From a checkpoint of a small mixture-of-experts model trained on Wikipedia.
Experts: 32 experts in each of 11 layers, 1 pick a token, a softmax router.
Below are experts of layer 4 (counted from 0) of a mixture-of-experts language model. Rows are named router (the router's row for the expert), gate (a neuron's input weights, with its number), up (a neuron's input weights, with its number) and show model dimensions 0-159. Each number is 128 + 32 x the weight over its row's rms, rounded and kept within 0 to 255. Numbers have three digits each.
After each expert's rows: "gets" lists some tokens that make up at least twice as much of what it gets as of all text. This comes from a sample of Wikipedia text that the model never trained on. Tokens count by the router's weight.

# expert 20
router:120153135132141111170139179096155131174117153141143142161143139170162099123141093142141111066109130130179121102155099090183086107041158135136112134156113138097108164160169096146137122160176086113166083060084110092141134128122105130147129112198128135111059176136142173147098163201087174093122105073123093165097152126137142104158157096090097148139141126135157146120085155137120140098048166131177079177065125055143121138143137145098103169156087131076109146055129152131191144167091151
gate0:178161182151072146085162156125144050152142152138067184082172102125172071096151117105065119147101106115123126153133143150099139130080122119085135118135085161129084109142146093208088134140176129140085175137138139182088193092170122164068136096133104143113152095126106147147133183142100133130156118106122166150121181158167168109132162120120083096133141118136124112195065079174082118167094101098152157086120135143061101094141081126124156154174169116081124107094141105173149122170104122
up0:153138165128109142084172145158160089196099122137094181127141134078200058162188134058115138143103140127118096096152170196139159091175147105138096143159145161068137067114145147099131162160150115169105126129177094137143161112167095145133146133186111154159141136083150144143081124112113153127118086141124114109069135218102171102119164114126119163149116111116130110119096204116138075109108126069094076111080132073071131159151161069109155134141070095121116177124133116103148101140078135
gets: "end", "ist", "ard", "ell", "old", "at"

# expert 27
router:100160162064130164156163113156160145165110138142140152128122169171111150138115135142165092136100154150119120080160224137161132165184158096083172141109062157097169075155136153167168161142105151082164163105150101086107099168113114124159124159097144127109108146184085135134146168141093102093118134109171196150136176104154150092145141042136098185121159170147153156160109176152172132078128172187192123160156111163172159136154145172145156108139165134134110154134082167095151177091152144
gate0:117135072119099112123141161082094137128059151109104054108133140126103154131144175108115119146092090136171094147091078100139104145105165136171133199159115061144160087132083161146129149196145128172164144142154116119120096090109168173091116066142137160135143170136121136167176143068136138052108152068172133091143098183180150187203133136135170132142182143103111162152169119145167123093115121066061067117142159150103136084112121086176118092124135146106139145095142098134159095097138127
up0:122113114139080092162085137165155152125145148128137143123138154110141163136167158204124160092067106123170170148173127098101112090155163097119124142142120077169124115082131102073136088182126077121116111177116185118149154076196158104094091119095113171088098100118137123105136141190173164088176130089089114121085152124098142110121106158103142174110116086095094126097117127111146182096125087120096092049173187142103127128138160172126234113148216146110130153162095097102130159137098126
gets: " B", "4", ",", "3", " C", "2"

# expert 23
router:075142131158062114145124130106141113175093153156111146126107178148102146182132130111135079113108125130107170099134158088181102124090147120079174101148101145141119087153169083130100171147147181101120124089105175102174109184099145157138113148118206123179102120087151079104193099071086067133114121167162153122102177131121123125131205104088157151087181085152133116103122132155156157105117116146185093174086163169165119118172091139150147107093156104172124108146054098192157153128163084
gate0:121157121137146109147117103126089128172111088141148097109099089127144094063082138156159100136158065154160165127116122154163114146118138126179130131157119157099120135113109130155132126128097105087110142117114125152142106119167158163118163212197128135166088175102142097069177176127116101127175149091093100141188140173119147136110149124124172076130159043094082135121138174161112168166069091088103103113132138178089081127156090072078124063129131143074196182144096152203075107140152147
up0:122124096135172102129123086110112136141116142076149124107069159167101178058150127146134131092156192134152107102176184199130140133153092140179144101167081175100120136141122082127104114150121114126142140095080164134064075112131163143123146128139120140120105198068141127133156143116139160084123098136087145158136134144131163128174116170109107083134142116094065137148104186162092110144107119067115064138161217165145117103155071111111105045144089094169181182161089123141152169151080123
gets: "ol", "ff", "erv", " off", " serv", "ust"

# expert 6
router:118152131030075206198114102158166095160136143092113123146116117152135136134145147113152081138087176120121125105145155047171106083137124107104154128116094117086174077172129116102139105077090124119141170083109167175096063126164111106131148144119146163094153115164130168126172122126145072094071073105152140141108178110161165121151146085125132170111183140094139159100160165126128134114148142184122074068160142153150105189127162164114144095136173158078073092144100162158176146124145153
gate0:166112087112101137109139116168161101088094131100092163123134113065143132141104166120105155108110147163149138091052130169157124118123130132118124131144135109155107115136156153094164106156161097153092092122168101119213086095127130160148209097062193132156165093118108148184164122150139063116148139145105153175166110128133104149127094123078064181179135137166088106071082066076094144150117097195115167146082144144137104105142179049108154139094137130120133155177168155140099131181079140
up0:117161115091132090116172145141143107089114148123169117116149149072147091178111148127143091086129157159150178136108143142128092063099145137158154090138140165135101132131146134094114112082165060165086106143159086159192110103173127159099149076044135133167131103138156151167093077112148089141136116071179160142122143110170147126151089090081056170170089140124090105086153109090106160109126148179085164155093200158165136104151180081128119126115152130152136072088145154122083198180110167
gets: "us", "en", "ail", " be", "ak", " us"

# expert 0
router:148092074134091062089136164143078106091118099090148106110145096051106087127146071134134114085190072091139176104074085144123131063146108170202121111076154126148100102124141125135145114106096150145061114163101115155151172126132105158091111135164062140094173141101138135150141127146187155182192105144155089135167111107144122124137134188094132111153135074085136118138140135097119106215107117095099147145146172089112102131112114122138134159048141064110188141105137123102129106171113155
gate0:129115144160102117121090061143114107184076109161097143132156096123113156135125145147134181145103164090121167137150113142090138097096097110086120097110082121169120056160154110092171091093133177141071112121107135084158141150133148220209169157136122138104108184132091128187128156130153128154076211104113075164151124140123109147115094089155087148156180150098085147125142167130092142188139063079126132123127100109089127109104134106151093080169126117127128156142165087116141205093203127
up0:113148125104140147109195205127144130059178132104189127107109159147147111106138092111120050172142082199122108084120130100178120164127118117154118139183141172125144158125146135159093155144113119127171112147156100156113081101139117032043087114138139108130173085131165144133127114128137111099151072112147145110129113101120105116137162137094159085153089096138177070148131062155181115027143175180112109115100108145169154158180151136116117148131166132167147146092089162139109106133085087
gets: " and", ",", ".", ".\n\n", " |\n", " for"

# expert 22
router:110135176095119075089114090133111130141126074134171121122121158161093132140104146149112115154173138107130126079175135147157105205150159146116123096128084151062148074103109161155140160159116085134153152151195079114089120139123118144153086117102168101173129100074076087121159139147077094147134097164131116072123065121144128125085181059101126108163157110132163154130094145063131166104088161162076076142198173114160090133141062124157184107144167198105143150107142157085146166143091102
gate0:145122123124166110065052118124158093105094127119132102113121139137139172177158128137180143120196103150150088046121154161069087082072135109099129131102111089148074133173073124113110083148130112046102191128143117165096172095123112142092200139099143102102132104161143098159110091170087123137123145153124098149136113095126124165101141205146128095173106139118161146148154181165081126161135133190122083096163145154105207142093149114108145128122130165152092096126140207133147169115100177
up0:140133102130130123174176089060112140171140058059092103160112184118148077129137166118093093076099187137119141118188073112145094129075162140163085135082155135136119103076221132144091090145140178116148166149097112103160096112122149159148185144136087136155092092184132060106129114117198142125081105103158159100124150139091123110107177135161206159146136087108152147099146165110128119130135109079155194091122100111155107079139113133118098162087130127155169172131149158126129102161112150
gets: " of", "ing", " from", " with", " for", " by"

# expert 17
router:098153161076120162163168113160161138159110137140142154132131175176106151134114140142159095134095172141114123078154222135162124166182158089088181140120068152097171072153128162166168163139106154102167163104147100077102100162107110122153131162092145129112110142181083141132139163143090100089123127114172187152134176110155161095154140043126092184128165171143154151168117168154181131085125171192191126164150117163170166138154140170149154108134167131128110162135078159102149182092141135
gate0:176114147123127168148109143109130101095142150060074173114053097165141092148164085140119147113124061143158114121135119168124159100113157132123117158047171153158099170159164130120110188116139076130151131169164109189147111135128075175146172127130106155139094102111170131087151144128116088094106157128152096101162086166141134148058139135102150128194116101071097200121105117096138089077143145041160094109193089133103100173077124136162162139136152173120130117154145103175107143061131138
up0:137081100155050159175081140118116086164155148133088178145115162164136155072106100116097147092207104105118104148184161108148146190127122154129105118126169189136071177130065135108076098172089129123130084105082091145128095093144206100140101129151105162092132158128133118108088125168089166118089078124093155152091122147153131146162091138193125173154162103121135164110146183142158096089178158118117152120141095107129135093181109121072135118089148145132186096180150117080171111102118092
gets: "\n", "er", ",", "i", ")\n", " |"

# expert 5
router:096155161068129165157157112159156135159107133141139151115131177176107157135108137140162096136104162149116124080159220142154130169185156089082180141114064161097174073155134160166172159140109150089164160105153098079103101163108107126164127158088144128108110144185085137132143164144092102090119130111172191143135180104151160094145143043134089185122157173148153155169122173150170137077123167187189134158162120165176164139157135153148155104138170138125117162134084157104146173096148137
gate0:164113058114145145129115166131109144160145160102127075084111091108098122090145094135126136133161125163142114126165146126147135095091089140140074128125160127116124130118138087129142210146080058106132093130127115215081151130165105118154164164118093140160153112128122177077086113129137190149138116112154183171192121138082188096109085168170071094133104159159109098134132131170116079168118185132177112082128129088121157121098146042160098124069079141181151070138158140121123093172161181
up0:105119086097126107103157138149152065132182131112110143230131142140094156142133117169051149034196117088087149128115113180072108132138151118151124095109143071178144093118138164098108125164148086164138108159129114101064163162193161081111144116169149157171141140131147169086162143110134154130124100105085146127084146112139138105165154075154148197102109109089140112120162069131149105107140105123121128168094164136161100136192064105178169077162133090105108146159115078143143137117126098
gets: " |", "|", ")", ",", ":", "er"

# expert 4
router:094160166072125162164159116157151147157107137141143150120135171182113159126108129138162102134106170148121121080156226136162130163175155089092178136111067156097172077158135155172175161141107156103165164102145107076104099165106112123155124158095142128104108140183079136136141163150103101096122134113172191140134172101157161094150142046137091182129152171151159155166118176154170131081130179193193131153163114160166165136158146173138155104134171133124109159132080169099156177096145146
gate0:104118133100151151105052157145063167157103103131148136156089134150123109132125144113039118138171097152161114128142110143146127169087119210137114169123126055135141172154088116134092152164113147076061157062146114147115073090139117137104100069147115111165144135182148042123179132117087136131153157122147092119111176139155160102202166177147157137080134114104152130124140148145116127071166118109095182086156085138146133123110098088105097105117140130072165164158200134164187157129096125
up0:185106163131132093139111211133124094152130099179171177155096159144086140137166108136164140163157116193096133137063158073176207162080181097074163132132089082165136144114104131109120124155061139052063100141158148140089148121103172069124072111143100125182118134139109130144173147117119140139109145144171108131125174158100133115147113157127118052162165107141127084151129057180122129123152115129145146076136101089143146118125159110153106121076119109165126133058107114128115176091109087
gets: "e", "a", "y", "0", "er", "o"

# expert 15
router:098157162070124165168163118161161138158115135140139149127130179176113155136115134139156103135104162151121124080158226137162128167183159089082179141114066156097180078152138156165168164139105157091156164106147104084108107163106109126150121159098144127112112147189084143133142169140097106092121126110168196151135174106148156097145140045135103183125154173147160152164122171152174127081128169189193129161154111165175161137165143180143159110130175135128110155133078162104156185095146142
gate0:118097132139153131167099129118185138150179157086142152151098062169104112168114127141130102164168070123157127186074084148100180143129141157137078099153122177154137181129139133084098160114136120193093089149166155088093093143095130178079117100101134051138120125134171105182151159161125094172151130092141108077076104113197162122165131130122168092109122128140099092113098118115146074195103128063131142141176075101163135113108136166111121178089117112160130059067147111111120167164103166
up0:145081119125079109106147152079080067146140153100114117163177097141135160170136072117087171157050096176155138161155084114081140118142090144141175123087133118137147079147144175097109123152173124065155106113134125127169105122111098076146093163170106164134123098106126088107150170152135160087148120149128108119113090114109121136166107167154084124153131109150154158189132148140137211132116175120130171055090130173070137142062190145121135147092187121073079143106174087124121097187173150
gets: " |", "-", " c", ".", " F", ","

# expert 16
router:197116136133128165163171123158157170159091171108138134158123146158180122117140138155143116176160160119099149112143122134123189125144122141195123147148114146137118187096101152152128117159119159103155150171154117097159150126149139167128114147163166144160076096106108152097085094060100074069151169141092179141170107104124079099119073080148118121095130126119137184161175170148121039076170097095064090104195085123120137107082093130125140085160162177157083141081091072076122143158148103
gate0:113141152092129133095147118109137068191119135083085129139092160108124147084123130060218110038169151172104075094151083120143097181146127136106117120140133125074144118163140146097079109121150120142133133155158102126106171126098153154030100092093102112117174111121080113116176143144148095148088114116205154162137199201168162167127113126103133127100141184154140132197152089095118104123125164135152100169171102081117148093126114142095132104148152072097181162136131103164124148166145118
up0:089126054106128082110177096115112066139129101109119148119137147153166171093124159093168150103192136153099084098149158165111057132124120094134112171145162080130139197105138148153155133143078096130184112162154179165135170153077142161127118108146161111112105146090110136093112119131077163119157146119124163122147107171176201204161167089136111171056113145191110114092132154046160124091175148109110147113140130152055148107127127127065119138074121135076148152119098167117120092112130093
gets: "A", " A", "S", "C", "I", "P"

# expert 11
router:097053163108157150121129114143117089120142112115153145134095095059139138164101172138138171107188045072135129093142134132154144126157180133130088141174134124150126131131082172144114134163128126130153107121126151131189145162136079159099124108081159177143152116096120054181166159121137125110104174192150121162126106086147138069128140184067095090111131161124111149109162081092157139179087148142049139077157129089072118113143086138140170160063155114148178141171174163098072120095159139
gate0:123121162113096155137088156163050112023163137161110139169141139073137133064117104150119152101081119139115114096078131120110125114127141211156126117111210106056144194137075131112114093110172192096123132137103155190111149150081105172162109106100110144111139100164075163111134184131124127179134170104125105101088108108080104130148148145101106133104091097137163124139122169201106117146175152143114170111133116123104147082169129158112146168130065085118112157174153158186098128168149123
up0:179118207159119147139091126127091132073117180148122133142143130111151112096101118136136124068126106129130117103099143135073091098175095139156094046155238128114123178155081081107145141101164186110137069138104139159115099124102089190170145135122078136145179121142106130144107183149116134162137161152137131127112122091093079113148097156141134102074092138158172144135090129139125149113171173107100177073117131080035103121126111172122140202131131117060132139129159147197136155126161101
gets: " in", " a", " to", " on", " In", " at"

# expert 1
router:083154159088175181178106095171136154144128155180176124136156115211134178165142124095108145106095168115086121122143149145122144173150177122135171135124130137150181050158150153165093108138103093116102141122145118094095122097094137067147131176083174081107102117121173115147139173148083126130151124040121102124119133181146104109178140127127153127158114163163102135131097164092081113106200159162059132156134059144115127158148106147172145070154144087152080145115150115175078143073085155
gate0:155153139176143118098182160139121112103046146110173152097173050084178108143100148073084179137149133147172119136135136092146120140180180063152114178088095092104077124109135156089112075129176133112140124094145123158120168094106096082147154129122166140090125161161134134133153143100149131115111129093156124066150141158157104147116133153098178154136125140101098147096031128142090133124039100169114116163154181114121193062131105133155123140116136194135099138113127104189136104127186088
up0:098113159158135125138099123173176151080161147092177109131150146101154102156145082188117121100125112108092137167037141163141150144083117163140117129128107161083109094127193090140153135088155168124081116166102176127107068068098143104163151172107130135138117132086124098133187168091161093119124087175078134106090140185103149114176144093205136130150167088161079134131117129188172137119093135096118041102152123152092201099169082135122144150122096123161140110148153157101051124122131110
gets: "on", "in", "|", " was", "son", "ron"